From a checkpoint of a small mixture-of-experts model trained on Wikipedia: 1 pick a token, a sigmoid router.
Below are experts of layer 4 (counted from 0) of a mixture-of-experts language model. Rows are named router (the router's row for the expert), up (a neuron's input weights, with its number) and show model dimensions 0-127. Each number is 500 + 25 x the weight over its row's rms, rounded and kept within 0 to 999. Numbers have three digits each.
Before each expert's rows: "comes after" lists some tokens at least twice as common just before its tokens as in all text. This comes from a sample of Wikipedia text that the model never trained on. Tokens count by the router's weight.

# expert 3
comes after: " the", " to", " was", " and", " a", " he"
router:498465509495523512511434511532476458438487503543464496529480534528527514469497514497502505485551521494482455490504509551542481450476492516489492512501490515481527484505532469508493480489515496522501445457495447473460510449518475490457501482510485506537486479491494454511491513473504458499493498491503504497464500506525473510494498491471528476508538492543464488460487526508471502528482
up26:526527502490545467519485487516501517523486475572531461533516520428495548492489499493516478475511513481472515524490492530473512519464531561515474526498489478478499482485526518510495498489521500515482449489500520466542464473512519462538520538520500510464507489490500503503536513461512514524502483504533494528519537478503551559519515497459489543488478531524479500482504495516479510486509
up27:457523460499514503509496478477524450554474552493510500523490491521526520492452518453505504516519555498513481549506489507486522492505507490478484496513524479517522505553475569520516511485483523504497495509502470502482478534488508508504505506498456485476494545501469503513486498510485505479567474490485483480543480479514450511510524546457492486476512491520494480537545539509505461494548
up28:491463502496515519486519490482493479504559563463536513528502528511514483512503507499494490509474525504478472544479492496487480483499511487537491486476522474501520470503530473471513467499478537438492494505536522537488510502457467471454520502517467482521446493455475520488471473480547495539519485529523478517527481554479504511491514459502476465505497500521515467494546468525512499453488
up29:505476521498517427530498552506485473524525466495550483505487489436475496521500501504520514523504536507481502486507511463519540520491500480511534463496519477476503485482486484529458469483450514561453533541530486520522504500483493505501504487485481482453485486510484523511534496489503524481499510470469524498505482558485502525505506451511488499501487431500535506485494490482460462507463
up30:550493518492554526524493532569544482500450472541521456498495503469453475486463450506506510526494491510515495517474506512490495496506492483492508504542464460493465504483488470493491473511500556511494498499470524521488521521460537467493536505496468553465502486474491521500467500484500509503493504504520481522464514527508521502517512467526496532476495520494462499541487444501443505503515
up31:463530502541463514522506510472538505498506506448473429502523501449513525478485495499527464523518495498525507501513491482515514504527477531543488512519539487446492524475499494496494526479477479510483517541525476486458517457497481498494514508500502488475482442480468448487510506512533498471546485458494487468524496522535519521485488535564515523473493514486533542527487493476508473478506
up32:478472462505539432479494493551475508552490492498510512415549491527440466480465488513526506499545495507473520516517468517504508455474501510495472526485539505522490485509505470523543511513534516464507507498515535470517503485487523517490519522533518553498484495435521503514481513495458495497538491510517512509522512491536510495492515541480484497500520501465529485514485525482494488498483
up33:531484491491475534490503499477531520504519474530492471509513495523484501492514459513500511520546506430514472519519512500442502472480509457500528504509486490503509505519505471508496504490521547504493470494523477464504490461523527507553499493463508514486477518458538487480504533535498527544545511547460485507474509479482518488457507530526489528472560490510494506528518591503505487505496
up34:486500555491507526496465463516495459516550462512505583529508542542479532475530510511490508530515479508506490535538495466457508452480480466509510514522494490512545487484529468516477475542523524478504468518494499482489539485470494532480508498513505487483466539476488491530499517464514485519517489535501508449482497484496523501526519496508507515527489512490548522503526507552525454489500
up35:481501471504490480454485520489453476499498517562463496512516487544514496498543517486562493513486497466547484508534479497495528527529486512513466512503528520479502488496504544464511501488552484475501525514502531555522488510503469483459544541487496506472534472533466507464473504489517537511510499512464521480501509516540509510482533485460508521495544467506523511453506520533527479486474
up36:529543552536521484533462437497500471467496492491485531541486529469498474505475476532525519481492513539490481465493497491517499516511464512525506514511532524527513496528521506514526525489475461481544491533476489502498504511493526515485460533432498473531520505465525511465514490490482521493498498528535471496503471528533468557505477490493540513514538564473506512498525525522480498493510
up37:487501523491506520506473474502479529472482466507510510495477538469502548522534502513465495515477489523529516524476494522488488469534539463520501546466486493520487481514521520502548486529512551503470515512536487492460487493506514486474532496491505522524496455529521492475513454540547475542462493466546443478487485513438492495488517503503481497479512493478517502451529494565517488505499
up38:492502495519478506532549525522470500458500554498473519446506514531496538490460504532503445479485509464509467530539503511484494467502475483523506505501473532527503484507484509557513529473486519509516491518520467538496473491530517518453524517517537530505527509496533461504497499523522441516485501531510516509513552494492476504494513532542461496553486537513502555487495531515504505475504
up39:459508477473532473522496465497530553502508534492524474512500462477483498507498510546526554485525517518499501506521511487471547514511519493506503501486540519494496486481535490519494515502512524464498528537477522452471498481500503517560495500482520482512480480492501570513465495519507527541523490511509482476478489500522503521492539538501549485469515533503560527566549514495534481482485
up40:510511495537486496505523451492512496471543509532475471501521523468440512469497537488483450467487542513524517509519506537501513506513497470468509488510487514533465489449494536502462462504509470530473524534466500488509472493481512497502493496511498529503468476510530524520483538474513480486493476466494522564554521482510528506525489471492476499517503441530470556456514524507495503523481
up41:520457556479513543498517482520472528462523506504484504495478482465530494451464479498488507451490567488505478518515496487527468491520506511493513538502478512498504476478518492515479518489512558488516448468521500521493479480480493479500503481504468483509500496492531487503544543529490442531504513530483476500493522522508521490477509492501504504476474447508465469556439509499526553505528
up42:500479498471523472465481537525528478528468471514558537489508514559505493546516545485491454532502510490527470496488514479524464499500553502507494477479518519479516476505521533462462487500512553461498497504516479484525464514523531495463453477507480487504502489479506473483511547526498508508482481493488492490494510452512474497502512500466481482490567534516531493506544539527500466483473
up43:465479509559497499513468504513505494537465491528505550473489538512528480501543507478472456483509542497475472479484491511533509528543450456516521511535534450484485490494458496534511518543532492483501483523519497504530481526534506504501532491498516493498529494519472478529513515499501553501528543495462487520544496511509530527459555514497490474509491506496517511518538550511515496512534
up44:525466495526518554511473556523520458478503485511510503508490524482485499480468535482521533461511547490498478496527527509554467477554488508511510508510509487496553512510524548495494502522503502493519464487477498482508530497502515472480467458516485464497503484524474499567506490494509480507486519477473494475454494497496476518487491442461486422496461504476458518500489466526503496510516
up45:491485500527488490556479518484490504537462539507478538463462500494505487533514486520461506531472487510521488519475544514488502496520506480517531512508499497478535445495498462464502496510530524488439518502510454479485458460515506497468531503549469510532462509485476497494464484496505459466501464518481500509519507504527465488502531474486444525517500482481551500536521479483478452466491
up46:489489485508505487482464464504480486469517503523569556521508463503564513508442508509491504524475550541450471543514484495488504473498521526496533488509481524542510497459514503524520519526490475510514528488479495459459470512476489497511490525504517492510480516489488454522531525496513494491499498469508509471508499515537502496530477485466558489465485516467480461488531541533476486534520
up47:519512530549477502458485491494493527471475493490488496524499544504521463509516482509517462529513465469498476474479496484474529560453514470560509475489481542509475515540496482500527450486496517491445497509526503512491514475531490534515514489515508484488546520457495538483464499518490528499493482530480506460505517477467480525506526470492516507507481492543515490529514510474496427506549
up48:434477525549525508455537512492552480510517533493478440487482526473498520472487467481514523505513505523475453486491525530476523469519523509490538504506539519495547539513529521522459507527525446506537534530506532505535507484515508485542523511496508514535499509468523486515508489548494503483473486473492454504479513497533521516467505496531484496497520477492504487521541513500476492504455
up49:519538492493475503490484483463483459469496492521464503502493523481463475527482496511503519495511498435485461547520478513530481465543496472478537513504526545518519478518520521522487498526499510479533498500514463492515493470524456477435499491514517466537467512517510541525496491545454457546451467466496469482501486511461493487466508467492504527514509465529521505472489479473519500500507
up50:488487500522516508530501505511506447519515520510434516488468462546513493529466470505486518446512481486486474519531478535510514541493455521505487487558518561461516499496497482539501509497495490512550462477498464441532492463524473483484533478491486490520515500515493435510497493485461489506500507499519491523480502530474527466472458530494523516512473502516484473496500513509503453522495
up51:495513510516457542490518511468484463499542488508526472520488497513508487460481484509529485510489527511551483534513499468495488475496489443489463493533465512509497496489518476503485493491443510501480561494520471505558512461525495505468475457483486506503514468482484495510505530512501504458518520527500477507504494539512440469500556487483501457477452513486500474493477442477539466513475
up52:493489467479518528504518523493471487470473551537499469501494505489535491521471529447469499496504490518458464453514487506534516497495486504481491477503481464490505501525490532521514517512489497498559472497537504474498522453505525500400471494480505474564501505509493463501472489491500477560509506477499483503448509505494523529508505500470468472516482534516491495514506497518507530443526
up53:497484499524524457524465505513514440492455480483521470502473530506516487449474497548525499501492492521484502529473514505505534512469533539539495513477470511484474502469531509494522505530484474474497500480458490504520486523509475524494484540514509516478479525500469521499490521534504494549507473489484530476469530493498461517556499514452485480525508530505519476537483539533514500543578
up54:491501405505531521493533482500514457503516461492508559529516559478503513493494504545516516477455496469506496469514472462498496527544496516490533483516514509528521498475452518511469523493530524473477528506494488501521473504519454488508500486507487467538512531485484479500514528526472521527506499478462504531502558501525496525517471445514505503519544519500515532483507513489498467503469
up55:452534473530464490503471480480490495482523463477501562492524467500488537505505516493517478510555508464485509513496458516502482471496488481522536501472503520472488469456481475537508530478534483475451481521521501483489473490526506517517487485501515489489478502493494455521542512541458505521531492519503550474526503498568462497500543484532492531536459518492481519494504491448495504470515
up56:505509525487553480508489520475517457471526463557495528499525496525513487528546515513503515522524489491474524513513518544495519481501495467484476489493457494475502520460502482494493509481544456489516559530447498486489499469451511505436472479501493495526501513528499526521574556490487468478536497524514493473487496448481477530525488502496517509532460496493491489505517487505483502529516
up57:512481485533475470523543483450507541477518530467531478540493491479513520548502461519519506521514464488544486492502554448487500450494483499493500497484477488523502471487559458517471498513493525503493542510515493522514503469525482504479542513523518491489463468485500519449494533507485524513470495457522467469505510469483470503494517510503554516477557508495512528523536502520497470517497
up58:506480494524467497505493495471542527479481524482487499493533506491510525468457473507480520506497470532448455498525496532525511509535502484498500509486514477520504505489510449529469512527441509473528505507499508535517481463480436507468523492520521523511476481495455527476485500493566511490508505553517518465526501526533493484535540472519545530504516522493471505517522514471532467494557
up59:504406514538480490509529494520496516500507501544557474495495499528546498526500488493519494494539535463498536486489456491510482472482532503493514530489466510523521456509527457541510447517513497538465525475509461478526471508484521516483543482493514485526528486468475486506451500466448503493497503539511510534512506526531505487474519499500468467489521468507485470494508500502475490476489
up60:511485484511464471429558486490513530541476457499446489510477515480463497468488476472534510519505494473529491475506492505524469491505505447488506500545525518510522530454485490451472483508497486474467507502509518487462513510535498492450506517478495510520511486503499532508554487500491469477505518511486554484531478490522510492501477541497493451491539526513514529461507471519450513505522

# expert 4
comes after: "20", "19", "\n", " |\n", ".\n\n", ")\n"
router:532475553491504510546491491494539508485508521522467481517475515493510473504470525516520512516479517466468484504531509537475485484427492541488478467521485534470527498511492496565503481506497553496494477471463500450480504510494474547464478519485531458548473502504496479476466475520483472484509492516504502511444493473474473525516498464467540500508497479506471487499481556518499501506502
up26:513462540502508498542501505494499465489505456522548499514504528473506529496487466512488504476493530517493499489454517454464476496525511515535493509485506454502473490506483490528540550515533512526503468525471471507482495464500524466570440500530471500492470490499547480524492528499501508528517491495534459516508513504472511561524512480485467534519445499498484490536520498488543499472505
up27:465496492512479553488481486509502498518492533491492530508556491504511508499504467473519514442490550498531466537505515510446459522490472508544486498571539515522529486498529492507515497503526500468511474487476475494436515491527564513508513485489470480524491475468508463472503529493512483532534509494512458498511506521528486519518483546493473539519510508511483491523537529455487489501525
up28:501492536513503512475492535519489466486474544492468490516492480537527463491539503487458529519453426490476482532519516475507486491497481517536529470535491490459512450501523503480512471508496540508516543504543519544470520493535482485495489473501489480528451499503455499482437517498522538479491512512484467505506454533488514457462489521508499501528470479519498491484484510497524529477490
up29:552448520485497473472509540507535489478487480528481524498492527475528513520538509535505503540506528483443490492504530499470548523482502516554519460498475467494529482518461455527526507510544510487492518486540510463511508520516481533510523522497496487506483527494487530536454475486476484452473515515483557516502491510480527462534474469504506480472472478496487494487510498491481460517460
up30:462462497513525488495509515540520512508479513482463487523542455434470497452469471489563482532474506530502510491468481469508530461508476461478478499465486490503489521528491503485489537509474520488484504499494500503484465502476491462538503481491526522504529513492513494476477509478454511514491500514504469503514505507507503518505497531516498485500512430481474480488511408468436483502502
up31:494468483483478490478460519433508527540495502558476528527489491468555487512498493506506521502508476481501540538517444512505518495526485531495498471496549491508501475522469500514526505474469503517503519535551467517509527500527473494499507488478501470485509508521542509505443483538483445473504475453508544437530491485493517526478507471545499514476521529514506504476479515491507518503501
up32:496468501513494482469478503498510528475470558494484474515499461492511445524472498494497520441499487482506494522508467523505526480460515458500472491500536517477444491515519514514497477572502510485533447512485498478481513505498478549521540489486530490496497474479505431493503482485485479547542520510503486506497493508498503476514528500521523537521551496528505541480540553514491496495461
up33:471514516502462527526541524516479461478489475511509488497495492536531484473458503460498525486507519532478469517524483482506524492475485476535486503483486507496500544538438481486469471515507519462487461514500492474491497496473537522537522480542457483458502526482564512495472509513529531541522479543506517496476501557505518479550525523492521507476524505515511540521525535482524487515515
up34:531490547474475509497509472497520498514510499554460540473483539491501471460540490533510502510491490464481516479495503496490532462511470463489510514513508472529482485455519520499497493522533525517496501506507478469503546430480495536475544529524496512462514516501546489484534462497517543504500466563502540504516498479437517509530487484517511504511481483496472512441526517520497496500499
up35:475486472514504504512503525505488479486512458521538495518485464504493473501513556504449505472494429474510505544485510538456529522505475503477502498488495505491502500479487509507511476516553524475511516526486507593486520521479464500462536510467491491495542441529449488482501487479503492499498506498458517477487489508480541490504505494517532511447504463463522496495488517518543499484532
up36:488469499541500572485498480535484478494457498499466512504509511503480477489457490456461525435534512508511509501495507503486530427466508534460497529463515544509513464519516496504519519507545511475544478465494500464523475503502495537472484509527488505479461489483463480488457492480485494501526526511501518489552528466503489504519496514515474489532501533496498561489523512481513486520495
up37:487512449488515531525453463463512528503457502529538516495499477481527512521489540505505490482523512449531527567497511506494495492508549489529499500480516476440488498516502532491498500556467513489519487483542480462495521476522502515476543473512496529495500493552498505522474512555474497490465515511520485492485515482512436508490507479506495482478490491519508480453521531529542460477497
up38:477453551480453524539526466499519480524532496481499479476516544502509544483471499538508550508488513465511477503477493509471488473474481536526478479484529501514596522450495524494515510492519488482457512527537511516528478482513515497526504494552488517485519486489555480475531539491482492509481512513502483523524491485520489483497485545489527514484532512508517474490496496498535502450499
up39:500470513487489463518525502520487552522483518510484476568517534490513517456487511510504462440492521508502428529497510509489506481440482496478501522475464519528467465507523518506501473493502543487502465486489482520483473485467479506546464503520521568484495520514498489492455492539524506552491478563507512542468487495517514477503525494515497485491488489473519506497520526481483496485514
up40:496467492533512481554497449528542514477506488530530492518518478487502460448507492495461504468514522559507507526513492475497532537528491553472486520442494458527468507477492498513504484550512439488475501481507505506524538503517483504502507521527503520524496497513552496553481511438516464501509484498504529487483478505511497498536457529478523505511492509467460492497526475482486514494478
up41:495489466512534500513487521483504549461517440524473446456491553503472514478505460491518518517476551494439490525551475492490470484482506514508509511537469522511480488476528434545491525496492517482490494479491490492506514517483482508500518483496498465538456482450505439496489486542509498493461488543473480522506513491494509508461480508521485502473459487513500501538485509503493509525513
up42:499487499436507485474487430490515478508514512532469498529542500528501506560476519498498495506506504469450532530517511539498508479493529511493580517473510512500498514472508486540489519497498531511502495542534454474491484523494497501504506478501524497563503481479486510458505520508455488491514498511480505506471502512501519495495507465546481495487501467512459554488506534468557487545472
up43:536496491499495477475463536493495467575517533490507511497511525503473489506483493474512511514509441560488493473503482519501493474484473504498528488516544459490500473499451512528489495517478515471487519482496481487524543460494511488483528536509505463560501478487432494535508478476489491557557518516482501551496510520558519521523513492498480470478475509503507526491495474521514502476518
up44:535501480557525490476476491465495516492477510478487515518525499496482489496524498493562540523497509454481510483520515478526472520512505486516491512463529477493537507496524508530499458530483508514466511508467483446531518500526485505485490501487559455503518493518529464518522494518537526509501466464483444471504448543484464495537487515504524428469480492477469510488497516517534505511470
up45:548518492556498492534484555483524483535452542490491532502470522515509483531466504462519439535523494514482502469456505515464459493539501475489524469464520530505518458512498491531497480515500497454467478483541469476490489496470516515505506485509504550517473486479491550487501499488534497505502482497514507498465490485517485534497509531492490507527472508481504495544506490504500511472577
up46:517483470498499502450498479481488479487496490493512544525477510516509479459500470514506501507444532488470493525506535487442480517513521504513523458492541505500476525454511431522547502506511521489545496482524518436491481454515530520530488491495471489486477486513495490485520466511568512468506488503475508472508485502564495513491489511501549487545480544483498496481522464526491495497509
up47:502509443490524515513495499518470474503476483517499533531519534543520484498533493476487501529526452488497510498506478476525462513474513430518535494549484501538505533526502482509504473491477498492454516504551466521506471480471512493503541481527521499513502462519482494515450488521492504527512524509494511462487496538466509532520492506470529540496529487512532469426529483507459458522494
up48:474477484498466539474522536473551532497498520498491485519482511506539546495545461502511438491500490495474499487537463519509461524552500500495498524451474506512460526538510473509500484540498506480528540481488506492497537457543469517472501515513515472528523482480486505516526503469487487480547507512509448497504506505571526492493535498492479508489500485513518475484516507488431507504490
up49:501523494492476464541452482508516493519510505548503481491521474506527530534519498456509504484477499457487486505488476526524486456472488475479467485490506490450497509519502530529495514519469469501482505526499478490463516531536485498471506497427527469504496509514474473469465527527522459523513464521479534475535490462440489493503532472484475516507512489536523511498487527474514536499434
up50:495493475484510513549539466518512530514523529540491439474503477508471507534514497508494494488470535502516536532524522548514547510492476518482449545491490518507524517512476493522509502487459505477491508489528475484492496483518487489537527510452490478483507504533511477465520458509502489506516476519540496481505526563506529466491510510480533552532484515487493498525523526544460472437502
up51:460483549476494514499471485497490507517493536480509426520549495509486494514514503509478488524494492518514509501513517500442484505464517503504515527545530486498490489462527500458518504518512513491499502515543496493483506489505466477526471508454477534528506530526511489512538518464495509462514472477460513515535539555500449519484503494544538492491509477517457508450477531520516521545451
up52:498498491528529510535498460493528494533447484556499491477491499538505488537506518492491489525493449484467496486488509509524524517477477486453444504505492468528547486495501557501483509493510498472467534584488488518502522480503475504454480488488451502550535423515510503489530500478488510496513508502517480484512532497523496523480514514454497499498474510526508472479528470475491524483494
up53:511478521529529456503439503461532486519498500507491476489496523508507523427497493482525492482473489502498491512479511510522532509488541487517532511438498475479495474488538521470490481544509508487465512472502498511522516527479488509497527547526531519523507532482474515529508536511491504520487451502476560475513553508508515513498514501495549486505530505487486451499499511521510455494583
up54:499461532527489502484524464533485490492480428497505522518534512498532519495510510503480480520452482500501508503515486498525558492547501484533541498496524491543475512496503493512473522481500515524491517573508524511578510475499463529509474495504485459465510500494489532501529492473521462507520495517487502505536498468457513449494459510504495496462535539480533527473471515491485524517477
up55:474481451476512560513504475514482515486488499497494538522505502481543502485535553469521505520510499495512495478494496490448499488518499505511544503472506477507481458444451505471476516475504500506461482476497523504499536508487527489485505488468492475504509484477527474499464537526508484476540559519525497485516496474538461557499511507495521499480487531463463470540520471515535480498566
up56:528474533506489476533507541502474487469508580478494523449510504503463511522516498506498488479526488527449539487458514493502504478505448510504486477486526489513498504502499462539501510527519454434525537543493525500472527518478514494498494497534483494527513482498469521518577522481498482495506476491524489485479539487465488485521490499520495469493485510491477456542554504518490474491522
up57:507520541488484488541518505477510510544556522518506497514484488533520485510483456540481444545538492490529508488497563487456515502480483484497487513515518546477469463514542492509502469505547483503474487481476503466464513493487471506477472479499461505483495513513485503541470534526505539516513446464487525506455504475511459518481468501479522506452524513514477494480493514533474474513506
up58:491542476515487472511430465520525467504495531495516533525489458461470512512493523497507486510516507541491490496528467485521493506541515475500509486489474530485500487468483511475526496493506559508526458517465461546480488468501489516524517510503514492580484497524502456495503529483486501488497446478462444515484494511484516478528488476458524532518529477457518479483538521501510507525490
up59:527480489530481505525486473494491488501497579500546560485489477498460454486475525535540497527534484481452494541499516480469491492484511533554513499530455493499509439536502485520487486499506508525522506518522498518493503488530519471511512476496523479514502485470474504452506468522510481489456534542480487494486531488476507509503528494500479528489526498501477499492508451465452517463533
up60:485462518539485425436502506504522506534502464518467532509481482490472505479542464475518522516443482493496540477476499510534454548506484493484490463550526522500501509506504500471527499460511476473457484476522517510497543502502459526530478511497525510483489485478471498494461466444492517485488520500499483464494512513498516486526497527502519491467527478496512510458495522506560505495493

# expert 6
comes after: " |", ",", " in", ":", " March", " January"
router:523497554536470517535512563483488461474491509514490522497496533488529492492482527462567478538513477447498503495509490568495530487472457529494458482500427538481502528468461486541504532514500481488522465499497466473508514474489456501474531492487507509516492483515486459511505491479493476472484493498506484531489522492483464542510483500478514508484461477486458499488487502502507494495498
up26:501472570513520471467466461510492466529484454472521470500473514499524492484520440535490537502479540482442492495491518486458500503510525538560480520507518511506506489476485475553540508492531501502470475513465476506501503483486478505524454540495484465482462492465538490512496535487511496510509508499538482506514510502485485574527518487482498513496497488546478472523490489495509491484483
up27:481497472516510464501529493477489491500530528513518491508459427518540523510511482455512497502495530517465508484510458505523484473505498494467536513501526442515492472479486484482524525516496504562491507476491494452436459468479515500513488517537492475481470489485481494536495517528524483473563523518536490508492446508499517494511550480496502505506505505525477543498563487510521489500470
up28:488481490495559504491495484479472445541500499552500551482523550530501503534503573508477477515471521501486527494512516473470501488503496531519536520482488472510514474475528455502510519456483494468468532494477508522484451497488510532516493498539480484506458484459487506484503514485513513537505526485513459503476500518488499504489504489501509496471517498525552493526580463514515472470495
up29:507458507495525477556480514513487507505450505514534498526477491479467557508463523478502512511495513527486480472517526492525515520486548492530476469525520460507554497531482479548457471501531496511453504525533524443466498489490497451494532492536512506501457487520496502528478552459487502514482513487445510490496503507482466500501539497488503489521501495495534474482499472520462497484458
up30:490509532511534514521541531514517521526467492508521484530487495511409528474474460498493511524464498529519521508457516523519510444507506502473505509538518493476498529490496504540478508499478509500509500456483519482458517456463521462532498510472479529488505478476476502531478518522481487582468453525517462493484554515496482517495524480494496491482499519517501488502521468501456492512498
up31:489502510480466541480463491489463539499550497496522463470488466488528543455529520499550462505508521501487464482497484507519552502532481542526491448484510460474511449493532499535504476480500482536487481496466475524511517520498497448477531514491518500463485532491486462516519480492505500488482468506476503503506485526518454498543525522493499538466515514481482538510471458486496464513476
up32:484506492518438459502501520491475494481481526490532477514504482497551478491484451496505507527528526565493522524504469492511500526458500467449485477468496491522492498501486468562535472547507521472468464544473482503504460473496488510546483507492532466483467495445482464483476495505488505502482518481522504478501483511470501480502492482507493482502534468495461504492511561495512535520460
up33:497482510500487511540510506497466523526472460491514495513491474491516549444504506551541473492506558471513493516506513497512464513475502473508494485494464509499514510508466493505478515517471511509508497518511490474496484466484520520514490465493460489480469524477539480476501521548516490496569452534526505515482536515533486540507513493536506480486561520514554506580503533493523499509478
up34:483468541518464498503486429490503557509521504525533536499456524484483494492513498498482453518452508463504483518472473498476551449536440483503535497501524526473520512488535490496481460483518463513482466481492493467496528508482488491485476506527533504498443519499478530526524499496503535522504497494498539507508516503452500518518526451526488483504494525459523477500521475516487465521495
up35:472477496487491485453504500509534468471524529504549456478482508543516514484480523504509544515525451519528510534510509511488531483508453527478480539479501494498558501460476478524519515462533490475532479527547481539490501503520495514482544501503487514493505448481463522504490474548508488527529487497495495494460495491483512484501526499513511528532528455472531492487496520512566494544488
up36:504517502508511529507442489533489485490469486479445518499490512489543471485495519547534481442505476497487482508481484518533489496470505506503495555493511514552539502550519507514512490511518507513487429480520517469501478485504500552491487548498493534461485483496501474490466545521494513517490464522490517475527516500498493541515496469506492542526545523495512542476557483469518471503503
up37:472488478448526507524486438493472530502413526503510495522522491492514541506498489512524477479505502481464521526488544521490531501520521471489503493475471494479515513499498495453501472540508546464461446441523455502463518484487515523482496486534519477481517492493508477474541483480501485470495524483473495510510505499507460515546517528500469493514521491503495464469510510483549463514493
up38:478509518475478510554492502494496501493496526537479507467521571489479479469463515545501517496520513501470502490490521532505513510523476465512483498489524518528546514433482509509523518494476528501514498465493530492512498489456519480497513500516485486534536461514532507487518550467519489475499511502522555517535465494529515461520502449544498493531504491516482498475468472519527509428534
up39:475554443500503465512480484507523499473513524515508503517550509494463487458468516486500523468529455437466448478524504514482548497521513530509489474532478508488499480500526524503477510445490520469482465496524521489541496524510485495490503450518473504482483487450501511513485551478528503501499546476492482502463473502521532465492457465500521473490514475484501537519486498477491466512491
up40:523512465480506467506470497542482532515502515553482482529551491511461490485510474465479517513530526492559519502467476476494488489530468473469486501499537464537485469472477479508459493473492504497512496484480498489504486511510490518561448491483475457486559486502537514479530532475488488462489501447493527541508499480491478485488514509488502502484475459500518552496547475497505534505478
up41:491459524493498504521466502509494479496500537489519480454509513512486533483476487510536556463510522513509440544498470486493502520492477507512504550547492507487510517485529517504499537529457532537505463528527507508507485467473525494498459464508472499510558494524532501499542504486483484513507504492477468482458555552473543503527519497514505526519458465516512513507494548508500480516544
up42:502484574503518482492511529533539450522523494530479513498466533499544493499542502514543471520493474475534490503505523567515514518471515502527499522476462530500519505511488476524499473478504494453522505497505492475548471490513520467497531466544526527535505525502501489467492517488498494509486507471501494485505528503484474521510483478511547549485563481478466493491490499502553455482528
up43:517481491507522482516432505506459513525509463537550516493492483481498526488532538497540485494480472512543461515531511496513472497484446489487500505563512467512474506480473522469519478482502516471519497516478517471531537513512503540520497524545512435513496479489482512529484507528505490446519485467511502494524524515517482471511534497525546464476525474488478503490512479486462480487550
up44:535525489500490512478489521530518495511532521584482514509520508499494493491472520464539497522511489480467487486500488547518512477508494490470462475491484517490462448477488475475484524510516465490504541519467496457518499499476495520468509472555487480529483519500511427517524475506520484503473490520532476500450499499494520523516489547494474479467474484477451558481507536517510486536488
up45:548495495544483527562523489486521433484497510530503461473489502528500489504481547511450449478491486505501500522510531485490498491513488499493507475507509487519539488477531491494493446491497499480470517502518465507496439462486522477470535505511515521493513466521457539481465478511459506478473489478488500460486502515504531535499509490437482513546517491524545495521485541499477466508483
up46:538502514543498507476465478511456507475510533512515536519500518511562505460497460495482526517479502479478493528484543481474477515493458489467528475531504452525538511459484482546535528489501506495501524506562535485468514497551477519496502514499505519504532494512499477491531485509504523516512511437510493484510494496507525524505516482546491542489520527463516482436514481501484513511549
up47:560471466509495514476470487536504520461499491530503535529503517502494502543513495446488447527474455481486489469492456507524507497471538445536508485534528505501497537503523467512501434494482500490459501464514485528544495498484513480473484474489531471511502485513514504504494509492480468510506527480498562457499499496507496516518524476494525509496482496538537456448528490503523501488538
up48:503464474483480507509526493530489495509438545535446456479488512483508496499512496471526482521538527486489504526482520534468489504520514443445497488467454506489551527510488485481495514481527463438534518506485515550495499492547498480501531529477503485519523498514503498533479503498478489495488439473547486523493484513503477487534515470508457498511504492486497525512525506515434498483501
up49:528473460466500441503487519469483463480511502548441525504460460487516507484521485471537467487508519504495517476514495515559507538509472466504480529510501526453498495536487488502493493468500473477502535519539466530517512453536476507492537459514515460540459540529536509511480530501491490471495478486490496461499487497491471491511488465485507496510458505508540478506468479479511532511501
up50:472498490459477498555519506490561518513509552496542490514483503518534476500469483454495464529454504469486498509503494513469537475499498477507510483494484504464542525499484485529479495473492470466490468490518484511508480460491507511508508514529490499553479520492520467467531489508527512468549458485507511459460508560488485511482462532511508511517533499487526489531507469483531504519567
up51:538470556464537535509468530495484526502513494505532498499481540475507521525500531507500484473480507499497461540502469496507452483476497504513489510563528519505516529486481482471548481473484541492533497484515460488566531466483520503465508479453503483489525473507528461468480520512476521464489523463508525496506516519504478502519498499490513473474455520537512479450491489507542501537502
up52:491492481497488538518503472471523474511469486521498509514454499500496470502481536461503511544530442504465455473517511483505498530468511513477510489518472495534517490520507530474502513516484518456486506570490495519484499487475483468438467555480493485540517446507501475498477490503492456553512536483512496486469507509509502497487524485463513532476501525479513447466518477441512500497518
up53:486496505517531468472480491481505510515456466507515490507510494496493485447483521498498472463521459510499506510504502472538547486465519521515488489510542477448483478514505474476503518519494441432480480475523497510526498506516469532513514560511475502524523514496511529536495488538487500541538465514506558512502532499505481493512521470476549458506533511482471457516527466516492500500551
up54:480475488525506498476511468521511502485517451503495560518475527504515481517535499515521480524457465524496502467469494494511511497491507502519535466502525499505449500502532529479497524522517520519477448539508506482513462506509473515502454498459490414522497438520465528513547541490512498494486502519467521515484517487483468510510496493493548531458482519477480536472470463476525513511499
up55:452514493524520541504472479521471492500536464538512506535520472467529527487519521504491470539473518505493455511535466517481490516493516471480526542542494478493486485454522552515515508515525498483443454468535535506518508502489530462502521526457495464529508545497488475541501513487509468472482482518467544473508501503475455508518516489494469524509507524479494518530520451508481513506495
up56:504482488480499466482475485455515533483520508492520488456504500508534532465514547515519536476536466518443482476482556497470508490496483503517548501412512500530521498513541462513522494477506488494525502517523519500518525507488456503496497517494523475482514485497522517515538512475503511508508503491501453441480534487502449513488499530490496479477507458473531511503526503471539525520549
up57:528487502491462502493494494509495517481553477540537504504488503485502502523530482509528528547526527493488465510508556477517494457483466512522494541478496474511514478522538472506501458537483473473445511485455499476530475539497460504494477502532495554497498485499516511470535504520527512514535524494509519460519543454486505505470529511470444478444497465488491528519500529504510499508467
up58:518537486509522505493537503480508526492543550500534465525523461546483514520500487515513469494520475518517470502484486495536487494507504489450541483447538511509519481475500481532478475461488522493531486517490461477508509492501467494472489512500493464506456506459466494485536463498524442481520514502513473519471479459536499523484442497529531484477465490546478492524507517462472464485488
up59:534485536519464558487525496555488469502493505502545510520482511483524463471458501514536475483507503472482485499477493515511515544512476492535494501516490507520479504485482435514468471522526505500493466552504513507469544475492508458472490501512499463489535471515519505492414513511482494506494514484488486518480479553480493488502543518470526514476526473481534498501464515529514519467460
up60:512467477535535479458505551498520510488476472525497500501514504460492494508504474505507503492463515522519510468507460480500451458521492447482506523522547553524504509464462552474539504477493499469494522521509485440501490449532533517469502466510535492546498471491492482483509501514486494525527499497506535472510509520476495479549534553479506447495513509515500492498507458507494501519529